Weights of a small mixture-of-experts language model, trained from scratch on English Wikipedia.
Experts: 96 experts in each of 9 layers, 128 GeGLU neurons an expert, 2 picks a token, a softmax router.
Below are experts of layer 5 (counted from 0) of a mixture-of-experts language model. Rows are named router (the router's row for the expert), gate (a neuron's input weights, with its number), up (a neuron's input weights, with its number), down (a neuron's output weights, with its number) and show model dimensions 96-143. Each number is 500 + 40 x the weight over its row's rms, rounded and kept within 0 to 999. Numbers have three digits each.
Before each expert's rows: "comes before" lists some tokens at least twice as common just after its tokens as in all text; "mostly gets" lists some tokens that are sent to it at least half of the time. This comes from a sample of Wikipedia text that the model never trained on. Tokens count by the router's weight.

# expert 66
comes before: ",", ".", " in", ".\n\n", " of", " and"
mostly gets: " footballer", " match", " episode", " tournament", " edition", " Stadium"
router:490583483455449536516551501537496532513535519492481492461585500540509572562511519553446485551470453520488528498493507468523575466462506527495445
gate0:519490548485525473449528513487488533465508455549537513469413493477512590548474441449521549394477479475541525533517492478477499523463528492563480
up0:533514483558548446529523511537520455492550578535492525506489504547488523534461552507524434489442528511498478533519462424542532512523536496453496
down0:575487583504496521519475515475451480496438547579463530480470535533463459471528506495458540505413576525481504508542533511510513571494469575442495
gate1:506476613422519473529534546561491513523453570509479532520568466501500515455485440480496506543509534498490494479474448472491534490458556567572460
up1:491547483561461566445497477480513428488502418506561489491395439502536442529496519467468484502504497476480459485573517566541545452546427499402597
down1:482501518478487486464542492449492494527567515436624512476537499526545469480462420509481491476479531525505505481446501462540447523509511457436502
gate2:479469507459472506537476446478529604484526547535507485496520543538525553484425472460499492489507489482473524438608535504547481567485466494499498
up2:505464422498572439518442515533560463484436475452533455541488468447526448448525460475517506500470518531515505526523508476488492468436506510555435
down2:564492505499486516477508444526504516564532458491455586533364432472546509491500478530479499508528547445474427502455384468499503539490467575471505
gate3:520483563457496523520548512503476503509461517507538588475530480485396544488450537481447485408515488459487526518508521506436433520377504534497466
up3:544499521447451517503534532490497514490604485508493550473513464466499423496453463532563507580497479505470547557547559450489490452542449558497527
down3:492469508505505495510463498503456533487492463507516516573441461456526462540503484479549513477540499472478548522517442484491457534521490456469450
gate4:528505521490520497489514507534477602508415523505501496567572464594497456564482504533517422503515578568522476474496527506508496472552467508466503
up4:507495507559402513509491608553541441555496438551489484499578441529578462512531521473501403506523545501472506576476410565486484491558434480453502
down4:470485476526447541579507482470498467506495501552436529575414547428516383473499525445508454405394540545517579497508509498450429467521451537488509
gate5:461498495511488590468514513473510552485504547458494561488511490476519506477435403409519490453560528493524538537468504515480499501558455496532540
up5:559456511512546478440537566539491453521536537503549546474437490577443460416519534445497548492470462479488480502549469494484480529618554569475544
down5:438444531468506509478521496483514568500473489506490556544514548481456483544476546479485446469550437419435543405462492486499483536450539472520490
gate6:571502514486454573485502488516461468479470472509532566396562428553426466557529442524446510563497511455479489517540513561503494463490488532495503
up6:453481493499502461559527485510555561585524513517541455544380562495593512492481586436538498487501504505545515472478478493498469515470549512521483
down6:524490533478539527530516567582514463453503531473474463446554482527493546471517484507404493466502509500510520451546498561430481520510535488534514
gate7:424492505457496502478484514545470571513453521529457506448465506507460562558522475462476509444531484410508495502469535419580533514486518542543523
up7:514528440568494434469507534491431508557480590523492415523453496487465555480523510521509500529458457482506507506536433484437508507454533499581520
down7:448495447441449530479490552524470454534482532480568557495546466531555558470476500451535529415511453463468463555513512505503431461530517452496481
gate8:520553499510435517499476464476462511442485518476576457494499569589541590519497524468556521474511490504494449504532513528466485464496453527530517
up8:461476496492601438552505507509484478559466495499461479494394485468519481462562538536449489501527531478508493488470468445495478454529564505490513
down8:531582511489584419625500502542468609531571477571534514554563507488442500556523493491433467461523558515519452513538544513478521538474524514513493
gate9:533493532502430493422544604491536545594476508429554443487504349508487500446533515531498490501466464548452527557465520428435472473481468563455445
up9:560461520529458483399497538502482497552427391540517453428478382455470513519529464508481446527448462533458528500470521495460458501534501491484573
down9:497434459535535468562573477460492481514459469495532548455527491540469508524485516451478513445519546515502485588497473494524515540466468549497460
gate10:460548497487463622554473459491602529488544512526501505475535465504466441501544394558511462488506454476471492519518498562483592501480461461449482
up10:475512549519534480474521527493433480442484541504511486558475455504521487503528503437465601503502524529571513498544494530487450461608526496539489
down10:459521506519509453473488535468463502494423556478515511572535517510581435488473528438530548421496543545515455570513552520471516492526399492543491
gate11:533577480517474509559494485541505481487530500438478493484517459452500517496447438456451532514515492431474502526497553466451529455453516606485475
up11:486474466472543482523528495478502500465497457445501526527474485499486486535511578525484501503454498478542496441461448512510529532503483465501484
down11:505474489401503456552521559523457533526516577484582419560478531523530479431559517513452483481497488558538463455519485544506509501539543505481418
gate12:498437479463476501529496448506496529543495465465532540461531511550552529460527480467504522511472523552566531528512423520549533498482428492532439
up12:469508493468503556506511559489516554513508488445455508482494452597468483444459513496502524594485426515495481470479488517577548530450491482499459
down12:425494485562497579499553485456415486497480529516445509449500519537567515489466498493419501541513480536490474502439521538509471515588473487445470
gate13:526556487554491493508493517518521514493554531519476480569492487569487579504516553530514460524445467471473533548515539544525511503472510500540498
up13:505440458516505553461515482501481523467562481514497598547563517457504521449440475524497449544495570586554480533485502580440492501483411536474390
down13:513524512508493507533537529480533539481497501471466493453515496436523554496541482540393498576536493546449471477492481504514580488513494479505480
gate14:429528522438504512440491476482553490510474533471516569481530443488521547569457510570433555509399487461508530512525548555505509482494460540480584
up14:461512448417543423457470448518473489466490449498491505503559512490585485529490418487466506558522599470534449498519506536546545466463405520431531
down14:506510485520497483523633547523461465477535546441480510560486488472515548517498444515473533512467451443517534510520526461488546419466471480444465
gate15:497560397511492531502536485473508525501553529562524473493539527500497495509521456478441412511491525470511501517517504451587561471473497492508435
up15:491398571460481474471473557526553468397520499538420497478491472467517455475555579485586540479576504517508486553518498508565406411522437433427461
down15:485472497523470484490489476432486469435478513472497483616421410523491412519485480420473460528510522527497461484458567404469434562429446488492441
gate16:467503476426513539504533546428461466462514434526562613449526443525548508485563503524467525487465504528490496560489520473454477523440518511546467
up16:455496520569458544478598499433477553417499502539502531483482492480552494464514497534517483538485510501500444542490521579502467523492467535511486
down16:536524490491504581569582497512481539472521499481348504503593531546538416534546523506499456481475483564467531506510487388566482521505517474486537
gate17:498389509439462557464521497484498514510495498428560479489499550515451502530520482493454498578452474482518483491431462472510475504443567508497415
up17:475447432503583564554494480509455539512464524489523502505542502512486432482508555556500469524462572471516518470525533513470540499558461484459477
down17:537436512545467479537473491542467465472478468530425552523502450532482492485498501522394526495509442406547516453481454494416510481553550551484494
gate18:519502516454458481509433432469442513470502510493470496541599508488539569490486457485440554467541467492524478451574501498552511557479483509468519
up18:513460461509439449541556501546488482532466466484477470564508527453475434475549485600559521439496528452519520481495507434488511448530509460459479
down18:521517468427512488519463521520508480519497497511563505526573444541492543534503558567548500486475461439508512484485442498477603529565452506521508
gate19:512492563513545515510461489479510551581433472499472446527492490464452504491508485547454552465569417525475396473489537450495515464445413528484514
up19:467435515469505479533437486496456498467501537524543477516549476509508466513454481518593458494447503531486608575586500495541496564474484479514455
down19:479507469480527472455495507547488489457478438470543571416574534523469477537399472540442457478552548402445511543444469521556514475611449412502525
gate20:513448520497472458524492553466532497489478526505513504462428492504505483460515499542494536572562458506490413430507499456537467512546510509458494
up20:423521479492436449489485568494479541482461491460472451566527531491554483514526464507534610488472470493444506505532490484462493509525473531439450
down20:513478467459479493566525570571538471494514412493506511483521511498537397525442501510458511534524524499442491604565503459511542562533532534516480
gate21:490482493502462533456566531511564499443526497451534499528526466571532454480524536530475484545526564503536573502488524519523503610470487515522509
up21:516463522483471530473487448537451448491487509588488550490457458459515501523497535509471537518509536456489439529517439483508444492482511496453565
down21:494512470453502512573460515463557506539467448488462474469465536456495474497491528493461435486488539499494516614450510574458473497550503512457533
gate22:527540489461457472516611502462521451482601515517490496508542481500485494516422475528480487495564528516535532542447568471479503489485521521537484
up22:468497543505544435510549556603482597461499517522500573546517515484543459550471431488481556481474489434513505526474499512539503460577541545451434
down22:535511516568525516548458495463463493534497563563494530509432517492546549454471454474500466467482468472475475537498480514458444591536429480508442
gate23:524523473531509566534475464473556490430507504456499507480497471466499580522496495499489564497510533479532520493524635572440497555464501497451469
up23:441520517462440503472500504495452561523512500535488466542536478477519461454487457477526445501509521590543414512522499467539509426512469510508490
down23:462515502463477502469499561470501572464523486461584546518458514577524498515537524470513504539485494404479506478448535467453428565487458463524528
gate24:558506504548497439454500574507508485552501493513507522482525514565447559566473475465434488490500481541500490524423561516519503526458516514513393
up24:436527540537524583498576437573566547444499538544500524516455469424543463459456545538485487478524486466539476584509455487508567492506503480438499
down24:558604528466410497511463489543467556460534511539491507492505472526526466508488506480527509488533578601485493525482501504559481495556529556428434
gate25:588576469496454549487506488440551478483520520512541446508506555591468514502527519535509485544473453480469539495495527476554526447523530453459552
up25:571523555521487545499392491460498489516505535475537476559526572529480495532515487447432510503552469627509544461526487489531558491444547508460460
down25:598518510462485510506507551489535540435579556487438503440513493476460539564489548419452573437568509481568485516534538473510551550487486472484492
gate26:525560575421558449483471436459459486510553552467473487562542484473577540558478553471496556469490423479547566465562449508500505524523471551503495
up26:448402478621456536498442481473505502550437455589503532471504517426468495571445526544492438436543511423503477551468503506513542510499488472577472
down26:499547495511570561479473541516487522547463425505529483478442445549517428445459569451491469496470482445500480528469492501475518534503536596495496
gate27:461527514473537499529517516576487454415485505480476417531488536449527516515504447537462496519506509478539526430448533561560514469505470481552410
up27:529497493499491482551481493488422481474447411542505568424478476520510478433544544490507525537478485484559482462517539502501486522527493447471475
down27:555549478456471546504493514516524512450493583514574464494547492507520486457492423557457521546488456485567495485381512489575526475638478445540531
gate28:536510538431491559568501437551514574504486529521503508521507518487542516510510543564555500526476549543515444479510471488473512520508429492593533
up28:502500559519561442516542586539486458547488486543477502448525434427469521476509490502510534458533530463457491466426493469480524435541553547489491
down28:543524478482481434534518494470466489554527499472648486545529502483512488472445496504580506488538526502500500540465478523465543495489465526505515
gate29:429543540539513502520483547574417476511446517562575521463478483522463572521550560462498526424448507466451486481497518525488588525610459417498507
up29:518515466516496519527539555540516466511531471461490532537608515484567410394451491621536486536509535418501471478507569534468495512428449499485499
down29:485529443474464545490487514546482502443476473453550555525464510535524526515457544523580533531525509564485486484521447502485540539541551527427403
gate30:500494515484470461558493469524526568496564482517538539483502568528455486483532525515547514518525458553519527526403517438482485478455541540502477
up30:484461473579503631416470466457534522450433463500512494526451509519510559520486521517496526480443520528454501486514558516500526500554407411509519
down30:533534465463551510452491532525511498487476498510608555493468502475450501587511539507512537442506471467530557424590462460483568508481496555517507
gate31:517540431513482462454534491510508476469447469494538455513501456515489574567479479458518551537479554476480545542497533425481490549523486549511550
up31:500439518518533459493480486559494446412524519443542489486481519573522510507497485559556460529506507418501504501579541572536508508545441506514519
down31:584478506486519550500416487534523450539456527387429490476524489515490506453502446466522516400487524525503483526510488499495461509452457525506479
gate32:488494496481585406505466434529525490487527505499551469474554545480468546476513473505560551509531504529502464493458489570560499421509480536453473
up32:499477556549412541499527522501427541486486474467470483509424520457504443517546563490468497431481553429516557512460515472482425563431574486526434
down32:500459441439528550491432524491432488477534565464593450574488566520530532471464479533523503523484526440485517414555487532587562493508562494556475
gate33:516465487522571544519504506502509553493502473481517469472486565499512527493487515450466455538525416516519522502554484513473545535458446484547449
up33:517503532510557520560496504444461516562448495527547510488477491491530451529481530475573446461472528447515549537551455438417494590478414471467505
down33:449533567452520482516486477533482522490516527534529460543472513540443421516468578516533534493469601479534571489510546521498499438563516562524520
gate34:551562632482518532499517439455515481520472447622500487509435504569474465513479497557468499479493495417475501537492489542500623504531489504605500
up34:516473468564591509516442505502470506537486443490513460415468556428585518472489569526491557471451447572513459510512515544477508450492460499474504
down34:528521513487426359433493512452531478544537518473582484428558448510520570595484498524483456507482463543474495507429489525528476456518485552491550
gate35:523541497437477482395537493524527410510468413517538475486463464486477460523552522524483541524535441470476527551537506488501562444507472468489537
up35:452478445512515551476497471432496498526502510471470474486562462521442419540492476570429437492545495521427477535487451511535503506439443471519515
down35:509521471464488519457477467473497506515479494478493538466473500500450490492508472491580550492530495537541514525602569465439467530491507474437572
gate36:498477491440525510499504525537578448588484514455492454462569447506537550507475499573546509492521499531509475478489388485532533488539477536510449
up36:481554505512478417443533509453572547429592527539484514500509546481462497506489507478480562522502511512502527527526511415542427520544519504480506
down36:522512530468528490473546460535536490445496486522490530497496450518543433509490478493500528467554504445536536508413536461506437555553468515516476
gate37:488519491518448502458547490492531557521512450461533540506480492474507554570499535519497419559514432505539498553476514522510482454481465533451481
up37:480458505452551481514488535532447538544445498559543487485531467571539507478543452501449526543468472453461565432514483485478487524440455487518518
down37:480474471452468462517455530587460514438489454538525494548517537558530456517458528460503540394479504459494496495469599502471565515544418488525433
gate38:529533510466507545409466473442475594570462444533499473500483559496473445487505433513457471519464459438390513570548461435537445472532510493503516
up38:559553485543509454493535531498483472490498441532492479425439509509509539508473554437491460545478539519483482410565480480437517553428525452485468
down38:552557525540519462486450469504514541425540467464472515465499553535567530496407443469536532502556552499526488436492516543466427471429512485488543
gate39:555489506545487404496471488504538538497487515470470480470548447499523456498494436516502482440466461487448523474519542465431546492491563510520555
up39:462486492540584553500426534460521530490421512529466522493475469439560420526531452518449448472488503427503479500448435543446551466469453476555481
down39:489508475568494423520460467553522495499473559455486524504419450475509529501496433556428503468504474444522482462611566520433403539470481507501490
gate40:512488440522499517505513475485492509510496490454534481384515524531511519522499572569480428511490467465552514504556478487573448542446362435479495
up40:456474514522487450479454506553522443518504474486502586504544472538486507506501405565482577478523506491467588450536546532485542450536532518502459
down40:548485508540469502481555445474478482439462517522549581492510507497455462473502500486529436504496493531519475497542508442521469504547461453460496
gate41:474555473505542525489520531434568488517535510457525482512438501469445477523497494520467539466488487529431521466467472438484523424525385537519512
up41:519482482495502548471488513445474466501470554498475508414518531517581457427489498486527492554523518427582495443501549492493466529469448432451475
down41:527525487482510556465491494546471489539420493510572455481485491568483501508511436507557511501515475477521464499463535495539514542547484533526443
gate42:484509552472553488556462557498473516523470488516545528514577518496441497590564481445477495512491531503497503531520496545446453527493541556567452
up42:494467487518475484495507449484530508420514499501478450567501520507576488499429457514487610496468446480513442471472498485497508511473459498445493
down42:480489532536524478478580520470491503539534462563320491580463504463445527482456422471513549487509522508462475591539504503465501515444525510505441
gate43:495529550492488481492479513497533494541511511464557462503502581482455463528499520532548401562554512469534586477552456515508576534457497477460507
up43:466456511535547477532469560483461461496454476493402471491459469445501549491481478507496548462390468469499445465476468494507417558454488538511495
down43:502522510478539548489518454498521469488534522460539557518454584480527460557513560462528441521416500525511458557470571513461435430507511472528507
gate44:541478503495474509507603510548520460462485502478572459496485503520500490581619487531446526549481544449502528494451486502406522471564492542464557
up44:532502545475543423523548485564488478622498553457479499560565491518494476486501531560423436523518443466599528543474544505458534562533465559480545
down44:500470500424498487470451545509537458514446492567502528440509458545452505483495504462492513490503544481452454467547583499438477498533453501485445
gate45:526522464444508469554520498470550449515510550454430517430518495471542478510519523445501454462471519480493523451492536493484545467484471564606556
up45:532454533525455528482481523507530491499444523557483530587490437494637430485502489479471570452500537552574522544426531597502448451446483511456468
down45:492464540465526463473470491508478530483496502534443565542461461472475471555479521529469552478483518474449488553507584535501523463489554501445540
gate46:508506481480424507480499492441519514487560516522529518547498477504544484518538470508504473589432543514485471498479502546515497506474482472464402
up46:548551464485488512431443537388495523461475518476479444514486515570473416557491526536480495461500517516544433434512515542450457462461577505462444
down46:516531467507502470458483433474479381467484499434490541457511497451420442483487477483512479482543506514527498544487463464499510461523517430498516
gate47:545470543485532503524502577508488564494488461503532518478538471451442487453485506435492457482530527483502503516469589495475433498555452545528552
up47:496457562565478485504513503393470480505489534502518465477480471497491498578483439402496540585484513527438489520503487432569448529482507473563537
down47:496441509444518431558548511477513507503501481545524523428539523497490537531563509508488509487551422490472455487507483434508527542415535527507450
gate48:427498544549475561433494538486457422576520573528463499479534460483514573486540496552531513502516493433512463488467532540502487556481503502509485
up48:479537559462524508466561504485560500523490495492460470519529428472528466420491438493533534540495479457450471559470513444507557520496520476460500
down48:470515462515454440482527484507542520449521513547419557475475493518546611548523563478567498450487421426489467474451527538485501544482564493374453
gate49:552495486448524536470435563573487465525461533493506536518533448476455509536506496525459463522468495480447516543536511455568504490458477485454456
up49:552543472496417435553482444472510574418475454504541511492487496534505485508483504501509460479505543521491551430495456485512467524509565481495501
down49:424534534537567449552455445526475485465498538514509500426449522564471512488474516601519443538507483528553476498502534501535416395515527521421503
gate50:545511496429494459523520540530455534533540566456480434523541476465552565549572509515485463517547486505485445423495484421492450537508462475518517
up50:489492502530439525456425532467543436450439456460491513498493529537468558453438529508519546577566427502427476531473521509502578551499504549564486
down50:486569509483518526493557444484536478541518495458505467500556521503450531528595459485611497467494534531480513483578493531468470520508497530558523
gate51:498479517450494459567536512528456537566551484543503472492543496475442506515595550539458397500480512535502516528463464530511557543438533478504543
up51:500451540498553522440480598492489546463443501512489545516501489492554500407483442501531452531521536509509506544524473540508530539499569494483493
down51:491490537481457497443499510537447542536525478500507471506469523438446472430559518510376512546453440440495562497478507480462464545485495522452480
gate52:488551576408453497475555451514528517486543487558548549428548412592497546514444447529496519522563496541529493535563502517453516491534498550510438
up52:561516527480483495467498540527512538574489526513541456533522459612564576494475508544449509524532518456491551492498436482437532518469523481522466
down52:474547492531532531542558486557510544430457484490363453402464442429500489556516528460505541506528511490500499456484496498528509429508548459537575
gate53:450503457481492567461561503494497471474584409519542513557569542539417528477522488482499498570460514477474517455494548496506530475456485502525569
up53:529513532560517481544455506497531496524486501472517469526410537524503460494546570557522405422481522453470436472502446507444498519614488484522536
down53:566551574482531442489470559520423489484487472449533500512478473524443469479513477598438446463482476480521469540515521523467421524532519405470499
gate54:516515534506448457412502507451583540494574497513444484486500530519480500481507526521545497409462448578475556451437515521474550481474502541448486
up54:532499479449536505474475481440404492479446452466531486548433426477460444555503554494544494601494526497507493460520506495514446486527564399546456
down54:526501413486522478504434457436463487498484529524541482477443530511497495487492544459580455461489579498612482452569542468537537553449540461528448
gate55:427542545550503528521543441518407535492506545510578424508507499491485499549553505475464478483431476488559466536514518454507491582553502522560486
up55:398514444521557545539581475597459530456457480519534496466503572491470564485496458480520494418448509519533554527477504478462444516527527539500472
down55:520473506462494455462544501469498466511505472497561506473550524496555501481467479566456501456520498516504547516462547459567539440486419482491441
gate56:423559510564498557484514587520533449507468533504449489422465525535545512502508579617474518557479544427457497476505556517480533413554512521509485
up56:450450542443502557489477494463470476497508540543488440556496504516495486462545470534521456493536412557502419390498489483572431463525478495518457
down56:444425552496513459479468472502452503493489540554485472570478568565520429565497519494448406515480479576502484455493495564518430581513503486586549
gate57:539557544547482567446507477532448451474487505522533465477530498469451555525504528553498506558502491508515546479534474480528485459501487501526493
up57:551483477548442432471554527494478500460479494522464530484509469493484545481454530604481508549584502542518448467432510512471436461467510522505516
down57:545510541481408516519528497518524446607480461455446412507481584407501495488544499496524542520511519534561529536555472470491443536492511512469529
gate58:538501489515458483449503548452450446491482470531499527471499512524471498556484434554465541415561480499489522566482410493539530498511503384453477
up58:492452507506498519464527417478474453447549435465522496446557489527567476498512510459499548524450561533477469562569494504461518477534422531472525
down58:465472464580517541577540497494486499493438478508575471497510601497476477528521528549486546478482538503509529477468483530569434488509513513536485
gate59:544517530476497541441472492415548568475567536538486534494422435523558497479459464469473439506571452549507509579469539560548539482474436527474456
up59:507473492508589507508464517492467480464471469513554493474554504516436579493580493543482531517479545442452502433514404485469480478573508488418484
down59:527500456442561513483445404514436499422557440550582523495468541554457432562471462491465488520480520407530492464417515582457412549524471492447495
gate60:484498503510473449557501496494572451488427489518483497469446463524541486561533505536483496560484524466414479448484548487483501515465445394553510
up60:471473468535407515558479513517484464506420508421553466481494407467515537519515501570526493482482491482584520504441490462509565517625500481519570
down60:519544532594494519494502537442522534510512502517445453454478459517451440433527507499485449470534509502473492484524504417538415523484499537521585
gate61:459510402530512523504465549560434472491496509497439505533523513519573518569453483425452422488518523455475397509560524512463497502510540499478498
up61:530518535482489479528522501465578505489541445446558522476606477448473451446507498554510533484482511532495500482448513545516414433459485478505428
down61:538478542566525541445469498411524454446518524510597516526472492502467524515496459475469497534504501464475528611473518474487444536528445517518500
gate62:446474551471525531466500509513505508520494535491572515525436457563475477445504467494455458562535458479534490476467509489544570504506479514516508
up62:527525478500458425410493551484530470461549530512551399475501516521436493525427436503458534483469481478483543494547606497449507529521525489494578
down62:484468467532479633534489462483423484464442532479430510570603448522534528510493442469515501486523457485546475543576518512457503537510527471470420
gate63:485554487502538537540498566504512445480512482474547497562497510455547523487524545412503500585473481536461470555586531540439482501515517485508544
up63:473514573486411468468436435488476523531479465506478481445465545468475458490493521538530566449492519507511512482463434486472493523469521540427488
down63:524458517521524424556554522478502517495456497444602576460454487466482507471481512466607551487466459435481469514471499517525556551498495454589509
gate64:463492480508526500477581488548487587447490545495520532433500481449469516520420490551531484489520546548490477502466473446511482475487436499502518
up64:512510524478433447445452530510417539475524458497484533508436496491516543529499497516467574450460500480515456504478568529465488468492515504515413
down64:467528549482528495514432515485452609497487460529604540524532556473492467469522431485468557434455470539539492519440540491469450520512423511462506
gate65:524525428500556531477501407518443484481516537564544424461533488507572498414502495477492445516549451606476482427511478510497504524441575546530456
up65:478517470516445441490519530551572529544490562559505516549482409444495460476485498476505471490455492519481500530513428532425515464523525457491505
down65:485484476531475481492563515463491550514508516528492498517460492495454542448472518543538513456534564434531530504524528584469445519482467496485560
gate66:464487539479527493478475505552480504475490468543512472460567481529533570527407502519463538550447503447510480521554474457531530491470550522521501
up66:512479507570561475482492472535443471548562518504476398478529485552532424522522528506484574519467572511479554536483492503480408497451507452496502
down66:547472597549500461500559496508428465528499486503595496425483478436484536530436503496517491546531425449533448473460451436525493501508458477427554
gate67:459475502489541463518487479434489480442416500509510571488555586549452543472499540517514482488513526521445423507494513514523427471521533463562454
up67:475511502416529442546476504370508521493477492482490514516544454557547516496550537476508510536505501473464432439521535567524541527492533515513438
down67:471530508537478513546523508465490498473401416503529539445574547471505556525497468466550512598570477472507500462481467507541577531496532485542491
gate68:489472552474512564453453530529543504464535555506517543493528546483555468492441469440422554544472519475407572519572465568486535535437479541455466
up68:502540553547589539471484502494469445555425481476506434474550470496448475571473507518491465537476513529523509517521545497484561572541535480516442
down68:505554524567493479544500516520470490527448504469420522512467412490591506502432481477488518400479571501495453522548456461425422505488480566457459
gate69:587458484420525518564484535502560510564502471510481490485484494500484523495547510476510537490523457481500479472533516454503563508584446566545519
up69:544494565501523550522478445434507537480458393487471501573526461507490383524455509526498567457498500529479529432543574493503566495526518503497471
down69:462485596566519434513538447480535565564519472543453508495473458521512518542449494460487511487522483487484509550469499401550518480494508433527567
gate70:510537507462515580507493507417572447476577478508493515514527520547507540523457572535426566504515504500529468438484485513493479443514491489460472
up70:558489472530579449471521560435469561426488545471506488548609544530494512563474451522490486514452510559507432453446551564519465484510514473569547
down70:492519513573483513485541451402492479531452494426438546482497554462453477444445463489499512524481506484489447442546569501546451555490584509520476
gate71:535548516500462477463571501535518474527501462517558514566491545529530507540478493514504474510485477484552425577551461494449461545505546572445546
up71:539498448482525559526474511470508581495581590538492480522511408462452450526479582482487469548400525519470506445438551482486507519464567478485432
down71:496529551524505568539536492477382505455498483481492544503529524456517524457489425459467463494576522523445532508495511510466474479464543480508517
gate72:543573528519512401491452520489523507509488496513537561515548489549468499483476472452444502529435549461490495460554473512465539515461517472527550
up72:522432439481536565508535437547498492504529510507462474510461445505559500531467472518481563477561518494482555537515481503527472471545365519478480
down72:541492555424538485472495503459512622533537516544480492514496544493446485567450545538510448494556484491529524466458568445490446521602506594498486
gate73:502469507466460567510535527504468453510641465490544569508473498544489494537505500531495528502484443527565511513512522477542535502487452503533451
up73:439480477458480526493429549555502463493524555452492581446460474534485440538485554596504503531572559536578493415508440491455483460478450509500493
down73:545541544420511546501559566493446452579464442451501502500519482529495477503469497601441535579526450509489525467423472485541517545530464518489482
gate74:497496437551465542479530471420493475568467541414493459511536498484500534540551491532460483477490434437459507482507498437493536554464551499502446
up74:498612551486492449510464470592500516482519442505492454521537443480540578533451535580447507512452479520545533519498468452457510510501436508491531
down74:448556560491547481503496520493474439541474479500567511446493483519477578476460528567522513456513496495452433445504479514532559538485568448460526
gate75:486486557512485536521525580549520502497458509484516471512476537565521544460490523598513519508494548464471486490465503495423511539490517428631506
up75:522494497558529538507520534460490522492488549514476520557450535506606549492504491572550477457541470468466507555559506448520491574517494530579489
down75:447527489587467515541546482507479450426523481489478562470489461514518506535471478522491526465508497519520498486570576487479548519533475529515496
gate76:481515527454517545549484490514543527531532486479467468500537533547524531512468466522508468567475537543370468484559426552497519483514526462509437
up76:456493505453513434525485560472501536464480573534431524396487520521597516524485551502505473490479502479513435510522458546524515414431532515508492
down76:471555497527519468511585482548449505475485549553409502437547478552513512570466530489448554550519448496516493444475564534499491490491477450529490
gate77:494527522479491530463507529511526562561532499470550448476509505496472524560496411457433475513508491504451528589480586511504547486504541501583572
up77:502526520441524473498491561494466495575480511477478504451558441434521438526547479449454532463504515529530485421538556504431451496475482435541510
down77:490453562439524488526462452471525470478468466545474508527518464536526455558541488520508436474455499529474504413467451513498504506562470529493457
gate78:519545503456592558511516496498552538475509530541490520525537483510425505469526536513456506589590484466454441435526505452508560562461506589531534
up78:525490459568569520500467503547434571523480483451481463468498466478404446482463486464579526531428487591518557495522524448532457580459453561489469
down78:511513500528496453517484576513448519550553563501440516472484462516498512513516544430481504432486478556499578509430481506521497509535517519578494
gate79:516628450460502544508524475526525555473489497496484523525427546570557552509489473504453511462516558516419512541489497531554604448494540476489496
up79:499489435492505502453469513463516529463496534504445484437519577531488497496476445560442566529514441561478473443472492508531491458556531552457604
down79:523507506511460558464547531431468502544491505486465503546532529501524510499458463468466475526496522543495453524419458514511579547536519440478549
gate80:506483598501496509492538475548467539486539523572448483543481493450547602540517424423503498527494492465498536523524502531497445533435498481491540
up80:486513579494512450523518552515498532535513515578467581438449495485538561566496505445498453503551425489525534475490535492524459530500449513499465
down80:481484483472589474546519462517442541505533573489542494565440544531464581446502439532563517468527482459514556553453478424548469514537506492483511
gate81:535464470536545617508449517503563506502528524466514437507481480457486490483451490522439549454526532532451584451463456472502556494544474537550472
up81:473524499439472410497526453532491501464442451439467540474495499486521429489498489492548540527483498477547404457482515515466508524459583467509489
down81:458525599490503430468455501511525454482550472499515461482503527532487542498499504562417477477543443485475416478477540457547525533473536504507447
gate82:543546499471454520504487431509469473555548486499544508544497490500531449536436565431447473477504521531539471478534542434533511525437547544464489
up82:513491505566465521529480492459523399494460487540484504481495443426455575453506459540537472501522482516500468534499479486405496539514457447486497
down82:488452493534464492449476514482517499560494498538544521498513505495487411479497518526521456526433488409479482490470448571489434479446503473531438
gate83:467525528536479541448499495465562460533463464427488474431464489534426574495528529520421508512529523451512502520482495483518462563449503505522511
up83:506475557512496404501473506561432528559525526499536435568523479506490436497500484563559519454487533510485540509479546479499509480476536466448471
down83:481508497432469579514423504476566485523538449470534484491447508496507508481556491485542574521575439539403581459458593504471421488439471499570503
gate84:499465556457517523533451518454530522495509444514499471515511489492529466478469492403473518483540512483438472495536509415510538447542459507462507
up84:592521576444543558547439497454555521490491491460495533504462524501426441465500487492435521486543458558496509516575539485481481480569464563468525
down84:512538529559574547532497504527497546472458555506337484515524551495481514544533476542506480536448514587546506458489523518489554457518538505538518
gate85:533517530460461529459480487464545501502521512534464504505500548507525514526551492469496419483496549522417460516539502479429451493497481559542493
up85:475505461465531552536479462520527494414433575517493508461451507433453493401471483538509489510528488508560499502506470567501473507524475511495516
down85:473476555436526425539474541439498485605454510503557482513449476445476513522508576556497454493465456514462529470551526506452487573460548475484523
gate86:458460438572495503486535524514582477587548452513519392465509482419519519469499452523529514450503576505467511524532459520519567496534466530543436
up86:512432485538472455560500512498478543470577458529514466483447450547523565483510483491420470476472510527502489499480518497550469472555433525515486
down86:493518515445527528480400496517489606445562579493526487556503504443541511495536379451465498521559531580471471514479485552592450524501537516526588